Weights of a small mixture-of-experts language model, trained from scratch on English Wikipedia.
Experts: 64 experts in each of 9 layers, 4 picks a token, a softmax router.
Below are experts of layer 2 (counted from 0) of a mixture-of-experts language model. Rows are named router (the router's row for the expert), up (a neuron's input weights, with its number), down (a neuron's output weights, with its number) and show model dimensions 160-239. Each number is 128 + 24 x the weight over its row's rms, rounded and kept within 0 to 255. Numbers have three digits each.
Before each expert's rows: "comes after" lists some tokens at least twice as common just before its tokens as in all text. This comes from a sample of Wikipedia text that the model never trained on. Tokens count by the router's weight.

# expert 50
comes after: "2", "1", "9", "6", "7", "0"
router:151133130150132124153167136171128158097088157143099111104115135141123167130091134130100099164097153134131076106124157118129162108146147140115119140136170148168121135102142151123131110117143106151113139168118123089128115111127136132090088131
up0:100163113131137126136089104144126083130116125086141129095124171133111112159088115115162130151087129127109095108127156137131133148146158126142088178151139133134138126148087118149152123097116109147165123114096116088166121152143132173112113111
down0:091137120119103131137077130130129088108128097119082117147154129177127131121145109116112149130167134168132153117114161168090130149131133119093158118149149102122092138101087114150157142133116150170114087031095156141160100148079086123085151125
up1:161135131122150133114132169112148127095113139163086141135131132111130169103131149126107171098153088142140116102092127124115124085177161130132130112148081105140083116120148166103141122141125150088126119137132148140157122071112123168104126144
down1:162092130098086117128130136126163209108099130150149176094168150113085128114157105155124136136153127147110142131129161174093132108129128131138164165089118148088113113197129102106080158103136130121130118123156140137092110094133120082113096163

# expert 12
comes after: " was", " is", " were", " are", " It", " he"
router:147084129099124145135133111144146078120134137087108126173160125115151139135133117124116182156093122122170170139115148116120105098136130127153147093090119150122136150177139123152142105114171112138125134138126108172166173157152125167085139139
up0:115152128170133100102102149106161130121144120113140150095133135154168146101102134131153174145091161139114160107143162127118110136103154127142110097135094112125098105178155135142130146131146166129057155120112120138109119140121111187087171105
down0:130093100134105102113134101177111127061146103134129167091133151136126151162123104124159162130116112143138133120138106139125112101149073133143089079125159153139135138119128116149160113088150133115130098115103111110148131142110157184103169117
up1:115107120100126118165156101165103148158149120108138117149117141171119107132144128145135122140161100106170103102132140132103150097115152172098128106116094105122096150141163156103153084151095180099101123085108111152170098125094125123109126144
down1:114164161118152132152153149168128131147178121150157134155102112119130119095131154091125135143135093145153109088168107152108128089170142128103128125128155093133150124071166099164157115125151129122145140124111151089148112101127130114120177119

# expert 9
comes after: " ", " (", "–", " $", "/", " −"
router:129153137136110108107146090099156132124108148108073151093160114143136131155104129168133141102129127111155152134085139104134156115117139101155116133108120127139087134114135124088166151144142123090096120136159123152103156155168114119172143153
up0:153118112118160105168124142154149160112151127099127118170106118116103138135133154081144138115152141126097146144166112171122133130143123137141130142143121097162067155092121117081119121124147131111139118097080145152179117068125140149113170123
down0:078117125151130135132148156170140161137105115167141119160136153132130169108166104145168099149102128103105085154174091130105116081142148141154063131125130103083137122098125090114103178109141161135105142109118129100125111120124123133129138109
up1:143152145114126131109122135128156086159123146111125118135174094171140134115134133121116104099092112109151132125145165114114097117105116174137131116106140157151137146116161125093077123112086131131113151170147130130098131156120152147111178146
down1:098137135099117118100081130127095125140114147120155128114119144126144143130131120140119152164133128104092151128168124152138155135168115127134113144075099095157172061095162128161130136153128131134159129131124150099161129140122124160119151130

# expert 49
comes after: ",", " and", ".", " that", " but", " as"
router:181136166110141106170114102126123138107128098137180120088124179157129122135124124149157080109104139174152130122134144136103121118147147108123128114083138128088144178143140134170166098119132158131133156097111133153154133197178158137103096121
up0:150134143114126134125149105130114139132143120136152186123164144145136115118126107137135133088114086119142102160141129141165122165140097116088205182111154092131137152167175109138174162094119084113120141138129130135133100105132122102127118145
down0:143174131097150129125085123136142114147153167106146141128128170098133124086132145140156104102149155120076113111105127111112144154100131142112116126101134115097161131153111152141139160034148093142148122167091100100157051122138135106104163143
up1:165183168172084118138112136150154112105124125145149118136102152151112146133097134077159124152152104137150104098133119079090060128095165101115147140153127120167114156131143129147126140112160098113148095139151112139151087146131143136105145111
down1:119134119159110125145110158194149080114158073103123125161113168131139111143097140135108115180089102098104182121173132138131172172141142145124132180137110102095150089145132129143145168125121142169087126133108134105120099104138109126161122132

# expert 28
comes after: "\n", "-", " of", " List", "==", " University"
router:111112104101118104130118142130157138119139112124179152087123147153128125128129134150169152157176107061066108160139138092144092102139158112132121143108139119146077119108125112168130082148133137182107150108113152103091106100148131128137149104
up0:086136081097129127181123087119112139092114086120115107069106139133109145145132109126163102164140104100117144146149131122176116132107145060153130112127105128105163126129157119152129159123156140168102111162116097128154108127134074111152161075
down0:102145146084101149146118093149092146094163176165126122132097110175156150159114136113123126105132159158154084109170139135079100120099133110130124108149151162085169081121120120118148122125143156158124169134118125127135159132128083159134077124
up1:144136134093103152111136101112129117147171098160124053137122082134133115133154090123143085151109184132127158131128119106073135162117163137119119122109121144108128155123112107086125164097114122161150124127121149125092123103090145123145120089
down1:169111099076140123126198123121126135088118098154180063105145135146135102123141135122100109145120161131117151128111144164128153124172203134106165113111185180132122123123117134140152142181135100087106106116138131106140158117137144135171087095

# expert 10
comes after: "1", "9", " P", " p", " D", "ch"
router:150087169150075122135119115122127156116121131095143147181150099127167150116135127135137174121144158129110145139126165152174106148129156148161155112106109140132126137097083154131087111163129118085119129127134118161109114148120117157132113065
up0:148144128091131110142135106120143105089120116127107107134118127168102116099118137124100146119095145117066110126083159132132155112115153145127126138111124120131161130115159096148136099148138147105113157104156137144112129165182138113081157157
down0:116124136154125115103161125108121139110105095123132170094131123117172110173173097160149097144104091121125121153139113110100143115116109133109156136155113128157125119142129131158163099084114105123107124107121132107111133068058155108115140127
up1:111174097124153129125143164150164127156137073175125152095147131087140122134096129123110128131119127114131145128112137139133121156122157105113108150124124139139138127158157139127142116114103142153071129126141139115147142099133116169096136119
down1:111137149141126123137103122076074122136115132143163124129100119139110110146150110104108132127136139110094133138129149089114170142100082119106127141151092156102114139163157126097112161160110141152096102116116121131120153129167155085185141099

# expert 63
comes after: "-", " T", " t", "T", "/", "–"
router:175082155104078104124169156101149146109113171106167094104122140149123141117159105101129135138143124122152138136150119134121101154121125134118120143097162120131087139100150144102135096119178108078117123104157110109133176117103163145122146121
up0:157133119137117120127119122119155131120109141140117098129161113142133105101128080103148141123132142121116121090135135075080110128145139145142158191109148136125130131162103183114119130122115089155114146147147060104101133150108103125141121090
down0:161152160120156098125103078125096168143095121153120134166136117133173155121154138118132136177129151119147128064140123143093149119142119153080116122096165118138146111131132107075117143123119146120112139109132116143139162102151130151138132126
up1:137072123111085119111085081147161121128109096142185114128120117135077140151132130118110155147169108161121161167113151097149106161075139127128150149153117129124093125093134124130168154101148145144174109125139137134150100128128116126135139141
down1:138097129152160116136093124126152130111154096128145175122152125132155108160074135102122136136113174123122104100112106167126101149110125097153140154146119103175123126119115142121158134109100132142112134142101148122081126139120121136123134149

# expert 19
comes after: "1", " C", "2", " ", "0", " F"
router:149151155133159123100125144114092097162175096118141089161094100132186134115155110152169112105187083129155104131155099181160163137181135141140149146100142097154110123107118184138124100127097069137137112125143133144120125158128135161149133099
up0:105108143158120140164135132094079133129125092125122107156138079105113115145146126121121108170157137128120122116102105141130100150149101131141116140103093137124124135144094151148138159098122114155088135148135097138098114103092147166114113126
down0:129160193126127089110117121152104152131107143131126134113122148101099083167158154108117117102137114080115138109166079134149187120141109126132116118162114125086156176120163164165129121091134128128140162124161118143162151090095135130119140157
up1:087106120136178168145119116123124099111127099114128128092128111151142136129086122082092145123108110143139185139137114135129131117074127158131090140124111126125041155149182155126123099170086120109134122075136122082102111160089151107137108105
down1:143183103101149121137119135134119107118128135102127074141137147171141104096126118158121085164142135169102141076109121119158083102173120151160120098132089103105090125108120104151128141138103087142122108133150118102150133138121097107070132061

# expert 61
comes after: "2", "1", "'", "0", "–", "s"
router:120138083146156158129154108117140148148106129134123150081109164111149112091135164083148144151082144144125157121165097136116152149127116127157121143095097187137129135126133149169095137141128126131130125080152149140134110168085135142130176110
up0:136136141117102133169152152170134151153121143123101121127133130146133113144130124129123119135108123115149140137169167134153097104083159193122148132103121108158138128149119087120133130137106138103121141120154143152187133111131115139135128086
down0:093102131139185125113118149109153144149119125157153168111138143134164138113089139128130195116118110168060103120105171131122126075123128161120097109128130144163117129124088094119129168145091117158099182109144146123121116126083108151154125100
up1:158143153132139133129120140158145139147106140105090156114098145118112095163116082136086164161115161103116158116102168094155096158186060136159146094160103103161101134124087151125082131104111119108110162131148150143111133143106138133109146090
down1:160152125122131159137124147157109119085106146132153120109113143110096150128172120133105145122122083123129100098121090084106086123116142120140083171143103108133144123149118127131155172096159092132118136147126112161150106137124164119153113076

# expert 39
comes after: " (", " R", " S", " the", " N", " r"
router:127108136113109101161156158063096137114126121118167123140143145146143125105146112106150104099115114121129158181110163085094089117129154113101149130093114108129132141103088125109122145152131127101129071135153119144160131127078133153149142160
up0:136075115176119148097167153103127138118110095121103145154155157148106129113183166166123147114164135148115155154129110181150114137148155145115123162148148122157121136144149117135093122103137144100126124138167153136116143141134100138145136115
down0:135108130123136121135115155136149148119112168107149142151078084092171120120096109116119166125104150156128119158117145097150097151171110172129129138086119108154114180107191107113109100077193104124114170187147120117181154138137141081119102115
up1:115120134110130103120143109145126088111138141134141162123141152114127148104096141123121105100103143156140136144141132146148136085128124105104129086139147100116064100130139164145148084141128137117188107103122126158064082132088124128108113107
down1:123148155144166091140130103183114139164139161137138140139135125085117149151122103098137146107168112110152132135120080146109097068078126128127121144122124147102094137129122148120116125202130125138118129107119138166138140143125114103096135130

# expert 42
comes after: " a", "1", "2", " an", "4", " one"
router:131112119110118120149174101141141106118089131143102074158134105150144124153138107099108152119131106154124149083141080117092154141161165095088115119138139130157162135125119158136161116104123087118118158153098113152106145098068114129172115173
up0:125092142112135166113130162111143134161126166114074131130128138131133094148139177116096166155142092155162137154128106118137125143091136109122133132139105157137142114122119107155090100118151140138180113105159155070104135089101112157144114133
down0:157117143103152098079145182122153175156131097120101100152108084125147130152107119105121155137133148120100113123135089106098110108162135124099123120129115120139170136091144131109134143112136138123128162132069128083098122106145128132180140161
up1:108105127162113126149116151120156087096188132124083106129134123167099155136149153140118139126102115138101132110141158086123177131189134123181133091131111085103129147115112158152160145114142097136136146089106143140158182178166104130131109085
down1:157135176096118118131153084090131126148108142116116119122121103153109132135152135117108153136136139160124128176121180155173161128145140095124151117120125103123137147100158125113096123125145128128144096089130144098144159168122117123111109123

# expert 38
comes after: " the", " of", " The", " in", " to", " for"
router:125091078152104104144133101116141097120143128141107095094125142120132116118111140104139129109144127083144124106137120117158145104161131101074108129173084101157088161077154147126123119155094156092125166143132119096155161151089144161115136116
up0:154112105119133149179093123095145153185165145137137149127120117112128135134109119121131136134140130150093132146129130138113119134113164156126117144137117143128145142056144151153138160123104099124135160147205108128157164175142115141151127078
down0:140109149146113155169098120130130114090108130164119065115171141132166104116114126140125135112125161107138127166157163140075160121121143057155123114128188155121124099125143142182146149110130107120082124108147106129140137088116118155078144118
up1:119156129150162122113104099090138124155139132125140127133145157086129101110145155111183154124114150114099116082147140140151122122121178139158153181086080113176138152107126127171148138149110123142162119072144154127149149085116122150078166086
down1:118130127139154110107136155149165149144159135103125120153136149150126142132130117141128155130133165139149155136108154104118120108124084132124115128125158107141128127111138126100156121117150113090156107148099117150117144125122150156107116127

# expert 36
comes after: " M", " m", " in", "M", " and", " of"
router:129122132132151171135137100099132147131104154137160151093118171166087157142144134130163151153124125124130117100143136132138179082149123154152161113150129105155148114132111141096101134140145146116122170118126144144141135130074178092163126115
up0:148116097119114126134118105139122132096161117099126179158149161114072143142130130110113140138139098117147083120143091083135140091089120108129107102156156108141188161152090135122154169198168120146123139120128164132126132147142147154122098103
down0:131089112142132116123170152111128096130147179129131118138127106106065124143122110127127114132143082179145127139128099158151145148121127135140134127092123111123161125137102131101110093108165161155093146127090142140089120148117105141160136096
up1:142108113138108105086149116127120139154119116146121129128135160134088115138140146153139118153169138086126158117120179113121083095146141178184112096128150102137114148153179118170144159093092103139122118124124121152132139121100131147087107127
down1:123096169145162163164118098129128122170162113111141186106134119114122122087113098141133121148130131070142143111146200155108117138097115157095106163107112147111146125105107140124112135180080126117138133137120171127162123124131152115121121142

# expert 27
comes after: " ", "1", "|", " Y", " D", " January"
router:132171143113149113149098163125144103127152125123168098154122124150103168112120132136137114105118183114116181120103153119126115134125105097128132151140102151097134166123114117155184100148172106150158118122122132125169104120108135083120119137
up0:135097091120147130123104121160178120117158107099104149112130139115096120130124113077076136134131136157173117136114104153172133138118127123127118120158151146123144152141153116131123085098136085143127162118129094128080115130158144151108134165
down0:095166110091067127134147168110162154122132146158154111115132122139112122129134146069161116133069148134132158094125124159147123142147145130140077159135087174103182146147092135174136138174121098144111138139171155116154079198132129117119158142
up1:103159148123146112123137146116124142122125127135136161162120152113102165145097148144083097125109118092095122098181148128151120148130102103174144134146104115103103167092139114104143144129105121101164112143133141103138121138181115094116121073
down1:117135129135148109119153107113094167100170112157126124092119122125141108149099149132108118160106181124079127157087156138121123111150143113147123150143072103142132095140134094107149087126137175159116159158139104155176118125148087094115101110